Weights of a small mixture-of-experts language model, trained from scratch on English Wikipedia: 2 picks a token, a sigmoid router.
Below are experts of layer 3 (counted from 0) of a mixture-of-experts language model. Rows are named router (the router's row for the expert), up (a neuron's input weights, with its number) and show model dimensions 128-191. Each number is 128 + 24 x the weight over its row's rms, rounded and kept within 0 to 255. Numbers have three digits each.
After each expert's rows: a language model's description of what the expert responds to. This comes from a sample of Wikipedia text that the model never trained on.

# expert 4
router:130150121127159143125131075161104081123189083126171157099168126110134164150112116136155129071128138129106122131128064186106107117126118138113077141143134156138132130140117127110128159136114114
up1:144167102106110166151136126154127127145111124143147148114083137123118121142113105100144149156146109128136109137124114151136131117124120122149125128159154144164143165107128123172106126164141111
up2:101123124117099160134148119089140126106170130147100157130130132112157110112171154127165117065125177125125124057136153110134152110131080164123121097116104157138173183107130117143177170117164122
up3:114136145127115144121108126144173122130118097116146178107150121124100167137125128132105138089116138080118141097106122115089103122113160130120111119116153153076198135166112119120145130120142135
up4:123140141140089123114126125147128149126142106118179139095129088095099091163075124181122127162150186088158121098136103116100132107070088134132118123163132118155127113169118102114139145098125113
up5:155146133106095162136147111113125109129147133103186120162087111109102123110119125139154113078124137130136139137125124107148084096122126118109134062136124110129123154121156160098127128131116112
up6:172147135081114157128080102167136125116100119126147152124140121109135098158126136143170122115135131154135142110113124115152129136109133120129125128125143072115143117141057105142147163130127084
up7:134153104125161122176106073137138076085115143158154121116164125143120105113121137130114102152109130173116141167142148122158130128154136127120134167143110105139172135124155121118102123129108133
up8:156127182115135119151076097107124102165139146123140115116105132121113146092128113127143127162100137103099071095113107119146135149103150106119087095109137163096116109093076134116119111160139115
up9:130121108097124135144141170111182128122136086146127127099163126133124140114131112122149162129150144134141110136152110116104174125139133106115133142115151128158109129122091144124115135114123109
up10:138113135126103100077122129145142102123130101105155145126159110115114164156190168107142108115122147127118127081108126117138094160121153143141126117110108063147166174126136126109102122145102110
up11:127130149126137097083131091108142115139153107107153105071149141152111138192157141104107129097137147097136144115134101142101149200109118097179151087068100100126139162114135109101143115142111111
up12:163134151106143092111122183121140118146138126114096133102077113137132135116153136137146112119121119117144086122192131147130125087161147206097110101154141108063143177169130119092169134133141146
up13:155147158149118147072106129143124092179130113104156100121117108140176133161092125144152120129126134135112132155102090104151136114129140173124141116145110118122137118164115120053128103150116142
up14:127137125105125113162081159127120125167133153184149131132134117115159127110069149130162094070072106136128123141113115123112146135142109124123133093111148152127152142151092129152164130124139147
up15:111137111116140119142140135110147123106137122148147150105102150132105146150125155090109182105174136134139160108104091116093125120107126161130088103172111133114170145127156130083142149136105151
Description: Leading pipes starting table rows, and adverbs or auxiliaries after the subject, such as also, later, then, previously, had, has.

# expert 23
router:177083122118115144114122100172095121143098160141117112139094122120111124071188092137135117106107112123133134121140158134162105122161089125063121100151117101169131134137126096111115156118121090
up0:166116145154098128130131126149139136144078112132158113091113146098109113112149094099110101142127126155115116128126135112118135164110123136165166079164117128110164093110133102110121152162142141
up1:138104146150128113151114140111113115150124117118154141120098090150135170102189133100146132137130180115126164161121156100107141099165105134151103132119124112140121134150129102107093118102141113
up2:188091161145141120134122115087121142111136119154130113118154122161083153103078097068097103168117091118141125145134083166137138149136118125135157099173143171161130142159095076077150155134080113
up3:155140138095132098103140102163114169118145117114148143114129092105093116120162163154140093162134123110143130164118088148129135136166114135134121113082095130123141163094141165128132137149147098
up4:169113185116125130138123131117131126120141141152086125088139129138120109144151109132120141163164113141198077117141113109145123140140145114148097161139079144161132128107103137132157153150112152
up5:158083133127147117089140106153168147124132117114165104161140162106108135096156170144111107146179138150148137140115117144144103129138158103132126105161126123117138132117095132140123149135129086
up6:083159150090090118136154108166079113115119083115154189152160119154146116143082118077120137176140141105143135120121128119144096154123075082110109182150127107125134111117097127139114133110120126
up7:142162125107150090170092095170110132135132112080094103164110115167102119109105132085128146151124130096155094147092147128119127158122111144136151158125065139099137108090130116140132141198124140
up8:126083118130172130116114129153106147118126096150107074096174173104132146102129063169153149144134124133137128114126136107090091178158089122131139135123093130118116140116110144137124133104154118
up9:087115146113097166130096093141161119146100167126124140145114140124087122158186108158150137137110166126150148138146146140131142128117088115122093138131146102156152145094122138158124096154174164
up10:132082100116130156075085141099086142143139144151162132108143168114123121096152096162136105108132153143184118111172134140136137160136145118132127122137131117123135091168132136141138181075138168
up11:148140116125122111149114114157117167093102164136136132098190141101103101137169135149142166116090135119113158157119133097156132184108091125126118146143155135142136123121135062106154117084086151
up12:096169126103161124111160153106112129155104141135131071103161163088077132149158125142132102148082113151173145154113123157130128176144133126148137102162119142141134121125129156116143137158123142
up13:179163131102140119164156113111132116165129168119157122160124129114127135080116118130180105095135152132131129108133148132127179147130130149088097152091147126152127126150091153121119130131152141
up14:100110154121159138133158157116085099142141128138162162143166164147118096120097122142084139139081131131118112086092102082123120131140124126155158128125171138123159126151117102159116128115110118
Description: Short consonant pieces completing names or words, such as g in Ong, sch in Munsch, q in Jianqing, ing, plus "front" and "half".

# expert 26
router:178134170148107148100151132111136089124074082181139130128138128199171159102162108123122159078099117128120140129085076136121166113133115157136094124111107120145144118146108144103111141130106110
up1:106115139119163121179134149159143111122143106086150167131119132147140129092089157124109113108186165172086105113136118107131104182110098155166127155171100164154134133108126083098171163113129118
up2:125134110159152165115098106134152115109134140114101151114134106152157153162115132125138118130142137123100152135176095149122127119148098128138129148115121087165128128136138134126109143105174136
up3:125166084115137123136155126107175154124167165085139165075131144147147115122111103156136154106128173169149136114142103134129174183135093140133155168167176093168166096120125098135152122113103156
up4:147104121150146142109124129139089158165099141119123150121089156161123082129093129166110118136136134124102113118065165076141124129137127158138099182102129156080140146141151104109118134137108147
up5:137162113146115160096087118112075093089142126138112125128123116145106116141131087141097166166119180118123119179112133133136137125120136146129109146109157093137115105135095117108151101147167101
up6:147108096101132095119120150124118169128085112144101085141141122141143151147145108157177130108150168115133135149111105132153143180130144142105115129142128146133136145091129091121156136157117127
up7:116136159125097097170097160127095150153136127133142174084129137119147151130122157129118186135182129149095124135092084074123163196124108155138129128093128154101088081148141151125114154165144122
up8:152089190112118111124158153170129129135121137177169135122137116146128151126155140124088164141179100129115135166112114104110175130148040152142133140123111145177131125165131123132102115114161084
up9:165103187162127133110145141126135103119157117129097144140149088145163167094103137102092144135133153115147163116149089131129089166145096090118111134133112147095138133133140121114122104164058085
up10:090117136144106138119098142100135154106135094196151090111146159123117104097128091090123178158130143123159140183123137137160133118097099148157176108145107107111141112122167118131090119141132131
up11:149170148170165131124106119160150144104140125098140126137088117110105144156143086161122138161143131088159125123164134130142121097121153154144105137107105105174128049176146143125144159091125127
up12:153128179176097143102148150197123119094105101110134119103148156109127117147145116154137145135116124107174121114127093105139147137104083186165128141162115151155129119119162148134138130095149117
up13:183109139136161126154113108097152073127070121130147119121099119153121108129113147126113123109199139065083130122128187121120188150153139162112131116094080111128136112123147088114149141154139137
up14:129117125121143158101091106127138137110062121111138156154161100128132117102136146170115137137054159179145138138100109150134130153093143137108166111149103119178052070141135102158124109133107182
up15:120119150129144114088141076121131134115142138150124149130118101119123143124163110106109116112103101139137131127118098145169144194141148146112103102105131171147118098124108138142169123151111124
Description: Short word pieces at the start or middle of longer words after a prefix or hyphen, like gen, ur, sen, com, comp.

# expert 32
router:113114143150117117138101106142115114144107142138103115116106168182136140127137142106136129126132114137199127113136122115082161131110114154103096117160105093144165137137138136111136143156178088
up1:165117132140153076133113122132126109110141120137147094124123105143135129143106131125133145139095115121150139102183096137124136160095109119126111149140094152145168111125162141103134142132151086
up2:149123098136154118125143149181130065108102113112089127186100146131115101145128100117122126115135141142146116110129131165123100102130114158127119131133143131105111105150163141140144116136127135
up3:127175155134111106100123141129125114132157154097100140097149152175139151132127144127096145152165108137134126120117122136115129109141161130179140165109151123141181123122153116142127111136106098
up4:113134146093137146111122156151096131111104153099129125134117144132175145190120138117076124083166108118132128136152139121135136157117108113100101093131093133124149158097127097134147202113091153
up5:145129130166148100195104129133108108168131113143135162156122162151124162120141126149131127113147130161128155134151141113153094162111115154122167148136130160145139146133077141112106165123140104
up6:137157132104112118114108148117167113128122115131157166122167105137135101158110125122164125100118160105163054141130115102120164090117118121112107126172115092126127150146182147105175117156155130
up7:131130095122176085145153084155135131130100136147128119115117107156129184169138136150099105114159113112161177156141122103188131123116149140089141119101100096174124152137107129136147143118130132
up8:077125113127152106113164124157101104118120104098115171102151087130128136179157154111144126175166132146119126140130082157154131118115136147115149164133118152117118110159094120096142160082147129
up9:162083157138088157116139091120142185135108079115115098128108165136116121156201124124102145160157139130150126137163112142096133160130143127138111087114114143126052128103162131097126077133152121
up10:116102137152148171160104138121137126099123152132099157126157146147167116173128143121102143074126121135147127135138131097106115155106166157121145065093087135114145099118160116153103113129172175
up11:181131119150093104123111132160113151143139166141160136150136140137112161117157112163147097169111088125117139166142166126126119153080146129133168104115129163151127134123165091157108098157121118
up12:117147122118172130146133161116138122120183156123158123143115171123148104094119100116154104171161068145119128146159137157112143119120093084069174127157114128115101151134138137112163147113123136
up13:171162149115142129154154121095094115156080099124147187149120140144143157130129134131129137114079133120127079109117132123130159068154191120133116097115135132114144145106139104091137127112155131
up14:118115153118138115174151141119148124134155130157140173115106123103170137095130123075103145096098129114116152104118094171156171154105123125127165128121103136124130136114117099108104078166118115
up15:147123147159162071150140139137109094116135128106115158125127115157119093136156135084098140123119114143150122151116119109126123139129089079102101129132162116077154137119080146100170199078148123
Description: Numbers and units in census and measurement text: people, households, km, mi, million, percentages, population counts.

# expert 13
router:121075169125255176119148108156145126105123109093138139114123107132081124086128155104116116147146142119117129121101116079173087131109162148147094114117103136149104116122170130138110118103159120
up1:141117147131124103104168116125094105092155114152118105130138104132133127114097127138101132103121115111101133159138130120109127179142120102158125128111106142154131079107101154117106126110165092
up2:122089155075138101107154119161133115148175124103150120127141091133125098147115120103104131108171127150100107122143158147123148147088076119132115091098115096109113144143128128141140139117112143
up3:154132130128138167133111165121146106159088109153137157150115160143130116148104141123137144143108134139126158137132074107096133151139152131109083131123114092086124136142150160154114132105102173
up4:107172139106155140094104149121151078110109080093132132129135097120136125125130166084131102109117182160152131121106117092153181178107132187109126106124123147116094117129154192120145135123147109
up5:111146137144093143099127134128143100169085147148130094143105128162150098096155149157137118131181143109114114123132104107126132121126130108104137163102159152135131132148157133146107132122142121
up6:161090129157117183148119129161141151110087165096139158131124101173129160130155163118102130130102093117111126109144108145081145138122162148161113146164169165104119138122150139103116084118123105
up7:130117160098126165141099173165145099151119159136155171140156110117124128108107132161125139136127145089103127134156177119169109158102095166140138159113113169124067158101147150159118124137154133
up8:102136151100112111156157179114166118098114149120156108146104103131096113123168118122167119152146096164114151077112143116117110115132177130174111140125126106100141155143124141113136129124140116
up9:118104158136174130113134102129154127163149126145135135134094110135110135135134134101144136102127135155147136160135116143136116109138117086141151127146112110137115149125126081101158123135156142
up10:137073146131133114084150128116131104134161151117119128140146121119099124125199116152087131122079162132131203148099120143172106151065148112125084123190117149118081131085146144157150075108113139
up11:149086130157202141111082173074146104117127150131119130121127132128115124121162116129130108125147155115156170160115101152176124137099163096116097133176143140137092140109163085135103150118153137
up12:140099105127121101148167155113114161178163120179100145112133161184148120159145154158129126138130127100137158160142121103138155110161157123155117131105094114134147093120133142117123119133119110
up13:137077135131198131100137125121155153142149125119123177143135122106113176110115130185114084129102163111144123118133144131105091137157129140089130082117134052157143110140165164124188136109122101
up14:136136103135131157097138134143135109170135116152114182172177145148096128137141153100122123153147113164182099083114167156171153133127120116149099131132114097157089151108121159140148149133131117
up15:129091151148097154167115151123184091104089110132103140135161162106129115133111138136118101118134100114136144123118106113105141140128109155152125124129112161110116115103154179079124123098175160
Description: Line-initial list hyphens in infoboxes (after "MLB debut"), hyphens joining word parts (re-released), en dashes, and opening parentheses.

# expert 25
router:132120140106163106127162119111106116111146134151124149095115149138169123160146119159145104099126138159150082134087147107122107106106139110117142148176101122126134096139101086169097126149125131
up1:117175156090121138090112151123126114152152148127151150153131111148114114123104132141135127103148107104130085106131157145149130141151142146121136108086087110116160140061124088182125109166099133
up2:151151167145118140101134111109129130102127110142126165173144104150136121121164122116138162115116121163130115097132126123087142133088110102178148125165112118121118160142113139119061113132114128
up3:142109122153150140136144126121109162154062152092151116117139105099145147121114085093083187109164173184119183108125108130152135137179116125143135099131137156142147123138086148135125157161153168
up4:165105100097117150134075148111150142097106124107138157147168117080118109139151147149151119120100164157161113074124129137136154127144167153130146134121119138109070145129156105103134145118105107
up5:094076124157126109103135117171125144131122104137106145125119100153147090152155105147117172101128142081138110164159119146135113149150148188074149098114159133134143101136097123188163106091173117
up6:154139129126111139123132164161137159116132135134153108146112135106132105132143189124123121130142117125119171151192149077150122087117131107138159152135183085162145163087111107156105163098136120
up7:140140158109118174187117087165146155132151128123177106115139098099129061127159148147074128127150132106156155138112100162116139158116185141095133122121127087102152105148158128148159083112119161
up8:151130127127130127164157156132144162168136131156164122125137094137119103132093178125106136128104146131154136121121092148163125206091080156115116094134089137148114145117127146127110107127143102
up9:125095076115123102153105144136149119156112103099157123146142114156126121110124152106124152171093143136165152150134114118156133143157124129084124131133076096134155153094129140124141141125118113
up10:138136150139156147099114126132123129089124163170152141137136108107196153131118119126128085110123131168127131124109107080142140140085113172119134151136141084142135088106099112115150114127110133
up11:137102132153176154134106137127149106165116097122129123126111126137135116136105179112105158133097159128132103131107127173117151134157094154116146130096163143151146120146115099144109096111128106
up12:140104118131154117155136113091151141126090118124139122118118159124143118138091101081137160129100161155138180109147167116137128115163122115105103127183074130122120133150121146171145061093152134
up13:162153153150144157129112126100142134164129106164164154125137135117175102103136172126134101151155173141106122117119095145132123135157130112127137140076115128156150111131145170127100123132064166
up14:146140102134133169122100147086120137126161096118187100118152166140128147142113147129084116129118154122179149129126142122157178115120131124140120132136150069136090141107155127126169123114129119
up15:126126108111120172137098162167117107151127138143149136084126140162136147131150133135156149116143160133115127136103148107114150173072128150124130092075117094112165096130119144121086137115126092
Description: Line breaks right after section headings like ==Career== or ==Name==, before prose beginning "The" or "In".

# expert 20
router:108128145099116123159124139158131155162166141143142142158090140160147110137157107155141156133109116153113155171129128139059139120121097117119197092148115149138124148122119115129133137128134179
up1:142127134111112076172117187150169127063105144099089114161122085108157104140124096160155087111168128095069102152111160132143156148192135104125118085116139134135124108125180128131121135142120107
up2:155135113145172113155112071118167186135102156098152156167137159112164080092127161125154121118162081144078142117119152150107134119091103137147157143130113125111131127134154136148136114117124138
up3:126144126104143147133107148118162124114165138125184100076099110096098118140138116163123156119152118114109112139152127123110151133098133132159115131136140121107153084124124153150140185073075127
up4:120121144150150163167122115119097131065148110136117099168113134108165100144141147149143142129113119131117173146182157125078142110123109123112165073124151107170096179103091126140117130146141121
up5:139101116139175120141072156162184111107105099135105129159139147165133102122142138118166163126093125148138160132118090129085139092112146119122113127105146115093135165109097110166131145102122073
up6:152178139139182179121143179129107139135119148120106120105156130170135110094113094128125160158118113106109140155159155164128117103116125096116100098099152147142140156083089132142124135160100146
up7:136065121078163155096126133144077111103152113177122135106104105149130070128134140159149128191106108156078168097148151159131095148114107110109113141135131086145119142181138131111134153121092124
up8:108103090127103136162175144127148125138102151103150154137123109183095112149154104094145100131107115137141133135130104121118131143155155107159137163120152116135145124154106138105124130121091121
up9:148139166098120108151106158103091159127103163125148103135166086168183128125137184131157157130166119179132120110111112113093112153107119108144133109126125150100063145111140136097123107099159145
up10:148140136126082115141094138177147103131168132076145146139149086182114128121104115137157111127137126115120168158142102134094115116176152092117132118139092096125168128132152122185158113145127142
up11:112126125116138133140167113156168115132150121162128153141160107144186093128140125149100157144143170160129125145128133154127111133073158147191171113141089145168127121145124113092111178133105166
up12:141121173100153141104115162152155149141148172135132101130107093185141117129134133117115129178102122100131156176074157073139174140146117133166120130106098132152136143113102078135124072163130116
up13:116116169126137093149092161156114115134149124103140142159115134109140068152121109101102118128118153112096105159139099131149144121158138173136144161175083152116191126178123105155081136163113138
up14:153100113118148122182126096115132129126133142167135131104090121110133136131110117185118126141138117117097118119142175130155137141122092116201117139124137104131114136124127102106128115151118145
up15:124097182167139176171130108130128116097104112099104122135102118126173139154081150108137128131126112140143126148091110068123083157105162089132156101179125119143130130130126134098174147077128082
Description: Verb particles up, out, back, down, slashes, and byte fragments of Chinese, Japanese or other non-Latin scripts.

# expert 42
router:121112114152157099134132098098110137152113084128114115088131135139124113122134118114140101143124144140112095147113194120141081109091139123118146167156129119156118089144114103148121140122133115
up1:133103179106123139119111163119142092095137103094146155122125125149125098117113106113117126148156139151113110071127156104105097130163160135095141138097136108140126119099138153135156097105148135
up2:111100130162084154116140094129129132130102123135138134119103083137099169139117184071140156097169150101133126128144103138140135167146134161156139114132109117129130158168127127156143146122141158
up3:144114121143126174106111146085127138117146107106138117121111182144097129136124145090116150092120125166149103108098149149151131174104143188136141122150097142138140120122116115099155120133151116
up4:110102126109132111130101146132109142166110122144151113152176147131119085137120138123142115079148127151153182174138125099124096157104113113161136161122101124155142117144154167104136159126160074
up5:127127138125142123130136143099131144063130122142177106091112113080100066171131146129108130154169133113108145110115094083143189160186155082153128135123121116123101148113153089147141151139116157
up6:120162128086105116134091104121097138099109156087082120135109100135121116093085115121100151097136136173099096086116121152131172124136122147129203120140120118168146147143172143081150094078122101
up7:160142098097144143148159114121169137070046094157157121146088130140068133132119129090116161097131109119128136138131129151140134120129155146113087116106142130153090144132133101110089152131165102
up8:136134162162134135161148128102150118160102151140178137086150226112177151085085102106114152123117163136148125163147144122119127143127089101122141171103117121120155176124109171146135129116148165
up9:157105128148122132150097093107103136112091133101118113183098122123121157147114175153162148158110141150134087115126142159090116124105129120174125108110146139109119121108137134064160137115158099
up10:106115152128145167124103092122138136161138110115144165113121119108106098132151128121106157150127108108102174106108155158144124136108128119091137137146125078091142129106159077149165110156105166
up11:107082155139104108141120109126114158143154124098142146150103162107157123118130107168130138128145129139121112152138111127150132168127107139117117142142121127107147160153137137146167129141149149
up12:200116129163134102088076124133157121109108111152157181168145093151131124145166134092134135079173085144150129120117101082141147138169116114151058145106088101110148110124121131135151153131128154
up13:195090130110145084109141129117085116157129177106157116114143110138115134129158141109178125135144171109109133116105106146132098130175154171156095146129077118159145095118110089107133107124093092
up14:143099115122143102141127155102102151108127136150158154125123107167122140094117133149138141106132169138127115104097138125108149127127172147102122137111066105116136101132150090100109154107172115
up15:129109102121134118173101103122132132109091150140122151087137136134122100093161170125121114165129135168143158166139162111141167121112100141112166098170143102157066112095127055111131149106119140
Description: Blank spaces in empty table cells and first pieces of personal names in lists and tables, like Gary, Ko, Mc, Jackson.

# expert 7
router:143165113066108113150143077112099130124095150190110117098121178128130111150150128118126100100116123121156113078129128106147104084112153125115122128172113138157099115152076136142134119141112146
up1:131133084147137099114129131108151127122157126167135161112126105136131130139177112102123121115148161135155100110125128103114164111131104141180134110113105097179120119116101125086119142106109115
up2:122140130117170085152140127131092123151146160142159125108141152119121127108148135115106095139140150155128128156094118132147113082138124121133085123101170084142189151151106132122143134144105149
up3:120103163105136097120118140183128072135126143170084145143162113126134117141179147153132109156131148138163127122164107137098140112144124110159129128078111149141142174148142139121095149147150136
up4:089147109124154136122095143141094181114117108168133123073163131144113114169134150124114127153167105154168113109088120131156153129142100133139146190101118136102130086142155133138133154125119134
up5:107187119114141135114124118115149111136102108150120147117152128148152095134122094114108145131120110143085130137150151111079115116062183167127127163117130142101129121076122138134151140124167064
up6:108110124136136127151131148143152091120113112123082166092129136074131106135136126104131114161146156117152120138123105117120146146126152133152161135124141092105129131079128142111142135118053140
up7:138135163112138121146131124158137124138093137117133132140111148085108122117190074120089124107168119107132132130138123147140130171111097168099059131124128138148137125069133082126179126109132098
up8:114069193091145173100120116118097105153118118132116100130137146135161141108122125102087155054153150151129145133126122099113105129130125121111132157104126162128149175157155157105134141074081145
up9:182115142131132120162109117128097123091080122146150176115138155127153102163172137152136104144109125155133154137148111115137071155163136128144122090181132190121131080132126157118120160113150097
up10:151125112122152127086124149137125104129159128184130113140157164131147127157152125102144114126129135130120122132144123121087119151159132133133104129131141143160136110110160105074134138066171165
up11:145161145117101094153129144135144064134104144126150138114110142167093166127144137136116138067127176144137105139120149165145164134111130167090119123120114102135135158137129121170133108126102165
up12:123114148136120118092145102105111161116144120132130118079148131188115101136125146141122158146128095132113119142144153103138113154165125132112152144127125144148139083135101139126160107131134179
up13:152136123145109162126125119112128096092072130134135119137127124160115136115124108138086085151108155145122129081122112192190128146125131153128109081161069141127135112167158123149134158136120115
up14:123152088094141132143117141128146130138108172123113142143125139147093136152149186113159125128167099110140103089112098133147166149087124147137107134127132132143120152147116129138166125115137160
up15:123131132117148144128085124150141169118103176157182126110147124106133133116138139098082150125126109157117102114096102123141091171140143123154162108081113150118126158144139078088143128100131156
Description: Apostrophes inside names and possessives (John's, King's, Le'Veon), line breaks right after section headings, and scores or numbers in sports tables.

# expert 47
router:121093122139170124128160096098120144130120087110121100092129143131133113125114114112136109129115149142123120124132171120145071101080121122104153172167128124145115097153130126156116146109125133
up1:153097146135135150105146137140133123144118142133119141109144119143082102133140107129129123117120132103106164079113142137140109120090132125155147070110108095146142088119155157152166104107164112
up2:098130124140121158146148132138135136133091109105116110126145128097144155129162108087153162099151169156110146144151097110162136196126128126167131166137112167139137144161183147174111185118118093
up3:149119193137126134074088130191140109184125094105166161144123151101082104113152128133136149141108124146176129092095165076155107131122108172141156118143114129134133123095113128122165146135141099
up4:100159129160160105130098122146149101139115118093103138109077099109132116116130147148160140128128193073137133081155122146159103173134092138093102148184132104128133160145135117139133117159152147
up5:128152147148101118095139149116152104089136148144135124171107105066134117087115152117156136133158170121162158114080118176142127115131150114126103140122172094097135172085133127094115090097109105
up6:122148123150097169126080133176127122099132149127144108119153159149141183158162129138122089103109133155097114119118114172187128118164165205117174141093101127139127155133146135095161126163159134
up7:178108101113144139111112111136117154112126136130119125147116166122118108114158151149098149066151156123177119106111091180166179162124145140086114182132128107133151126131176150109116159118144114
up8:133107138150109096163136136140139157082152150134093086132135123081115148123173113101158095161125157139118145143140107082123147129123164136159099061109140116116109160108112138139143154179093132
up9:155127109101158156110136140121166099142103131181106161125094086130150115155112118115084148119168165152144138145112118129129146147104117134100138160165092133107130109125142111152162139075124138
up10:141117140167150126128132133117129100118178149123169176118195103132105122158092163099114138096122130160180171101149156137069129141125109121137123093133076152096163133105130107106085150128136118
up11:153110137188110089122132171120129141147141169145145139102131172084120156120133112131101148152188155082130103112116114139153107129118129168134175065137146113134127139103141094130115133146158141
up12:132100179127136103127161140115142133150130166122143182128102101129106134128146121138131125123148129173149105095126119102154141180135161117143143083144091164114142114141177134105128113109154129
up13:183099146127086126128121152132123109090132143156150144152128145110130154154119145104088165139135148157148137140120147136127123105114128088097113093132134123104139155135174121100153135148102148
up14:138113131150137106132139117105103109117178169127168117119128128110148100125127139140143130092148108102110166113103135146139121185090130116134150134122136126134123102126130087136120123144097096
up15:132149141118115102121106126137134118145152125110106146150135097161155149138127112183126126123141167125129129103111087120174126128119120128120173129108181105123116114099186134149120137127125142
Description: Pieces of South Asian, Arabic and other foreign names and places (Harihar-an, Ay-ub, Bi-yaz, Abdul, Maha), often in table cells and lists.

# expert 1
router:131112122142131107146147102106128141143123099123116119090119146147131114116130117136143100120125158134107102145131171129137078095078118100113151168159127144143134091151114106128129133122130107
up1:113155163143151114084124111137170131131125144165129142136134165139139108111106136112153162137120160081129177111124104115115149128148127171119107135140134122102161157090105129156166143178105116
up2:165129133107168082129137142125158154119060122117154136172137082129131092094137118099155135133130152141108177086176132174149176142083097157085152094114122120121127083114129149119126123154183150
up3:142119176166127112151095142082085116161135131083098132156128130140114109168122118143125166092109096135133137145132115105106085167121142118151104148154103130100163126151134140115160109134161097
up4:150163139152124171110146122162107134114077135138144081146131120130170138116086125128131166130162103106147142071142138143160136115147082096114166160160102111125124153126132118129134143166187099
up5:072146116122123174120115112103143133114129134153102153106112189159101125140169157084124136136184074157138103151103109087076128154150091130117073155160137148112149145148122168119138148114077113
up6:161116143124109124134110088102138136144122141172095125105104129155127119136120134121128093092134170132105188147101168123105152114125157166104152121098123092129169083128147135101151108127142118
up7:129113130121088129163131183103145151097176118157127135150122165128129112132127107132078124147098118149152144141108121096154148180112133136133099116143055112112110133103151151144152130114144161
up8:143147131155129156162116117116138127143106161137147102116164112155131151147139120117129118091168109175125126146112148120155143150108165078123106133073090099095148121091111080092100149177135140
up9:145106124134169148139097160127104116108105122110163132138131127114145130155158073150142154153170123097109146076140098094138146157128111090149173105101144129132100150137139167109174106087169128
up10:111111156140136136095137162119146109203133140101148114100081122099132151114148098160152109091147107171105157106123158148152121108144148129128154089125132116100139124136142137144169141099119118
up11:170141166109123126127129145114130122141113116117106120116123136090132094082130114101143128125100170152092146108123155141160094132138145121105165129131140147111104096144101152139138134153081152
up12:127157176104125082158175118117151100092158119125135102128167138110139137131124065146102152152099085169144117165131173124124129133138148111151109124111112094120097116118119116151106125178152118
up13:159145152120110125112091152154108102144162137122108161147115148138129111138139104141130118170129087174084128139125177153116149113121145116143107138102141085150160147130173123107145148137122112
up14:113130102133114132103115121085128139142148094159159172117142104146139128136104129144131113110142124165170125121074112116111111156140166141115154121129135153104118125113108129087127172121169048
up15:138134118153184140146115159135177139129121119130126111126124143103114178119128145117142106141139150168148089113170171112137131181101094122161108135133138098153139169110108117138098142129110124
Description: Given names and surname pieces of people, often after a comma or "by" in credit lists, such as Tom, Henry, Campbell.

# expert 28
router:154155137096092102134118126117126132171164097112116150179145116065111108137155087107124137121103151140194131124114123125101125121161137140109131139145101134111100156097072178075176154127107106
up1:145123143130155075126111153109106130160127094091106123102129144130069127093128111080118123101098128172189107139141131115105140132115142146100132109141125116127126108125100127089162153107115129
up2:120160135131126144137107128107170123167130135135156153147135101125159141172121108137109097149111109153136165131134126132176093127164121160147167172167109148095149113139132106138144157130100105
up3:118092129159160129110106156137134126156138087092120178120128114115171089125132172118110106137139114161163069112062113132095139128117157094149144159125087126109114132101129136124151170135167142
up4:141108141153115119090114122130147144142140117112134126112146130116168123151130160102131105106077092135088135155117101147136117131146119139131140124163110123129115101114131208100147170122123094
up5:119163121089132110089133095094108185142177114128129151103133162131152196166121155116134107124144141105165116166166127179117144141142101118124141109147135106149140155123102091098122138093113124
up6:093105145185133177153145131130134133154090129111166118180091135132156132107119099108127156100118165118151167122126187130097132115152146108125138104111140102134132152142114154102157149120139119
up7:152102095120121133159081113149136135148102124108173119140116072079117152131151139080125150124135125122138112088120136102122105101109173148099135124148138120162162114138115107128140137130184123
up8:149122124132116106117125129145108129146098105143115090128138147174136119066147134134173072090182100122085167107157092138134121125109144130101158099140112165134128142100141128094090178134130148
up9:141093111092130116180135134107131156159109121138109149143134078126125105112116104108141136190129158133146115108099137080129146110142120114090170165116119151140142126122104106076141129180176125
up10:140167118115103151100126131157137127155121090124149108104147111108169100141130147135118131076137153123133144148146111101135145158127130142102121120107134146143109193141126127116134136139127089
up11:138117154128110098119152136100099142144089097171136143141156128118155119143129154111150159117106114151142100146180125136160143175119106133111109170131116143122141143153141127122146106131093165
up12:132123130125130138135107167110153164166149129122097132135123127079137127183114103111108142109112083118154126088126087148149105121093151111142090129104117128138113130130108110151142118121102123
up13:160113155092157159137118107118128107146121151129134147132113161094122151108145114108105157108128128113114129136098160121126162105160142147089143103071089106143101093162091141125090103105139140
up14:088130154135116104152155150093128144123118157148127153115099109147139158119136141145140185145119137136144112133127127137146127141080160162147108164097097148129086141128104114116146080122082105
up15:087139162139077120134145151140142116150120110102125139132099139111139114147123126170117096100082119090147109152090126126114104126155111162132128140135102117124139163136085165122150103051097166
Description: The word to (infinitive or preposition) and subject or possessive pronouns like he, his, it, they, their in narrative sentences.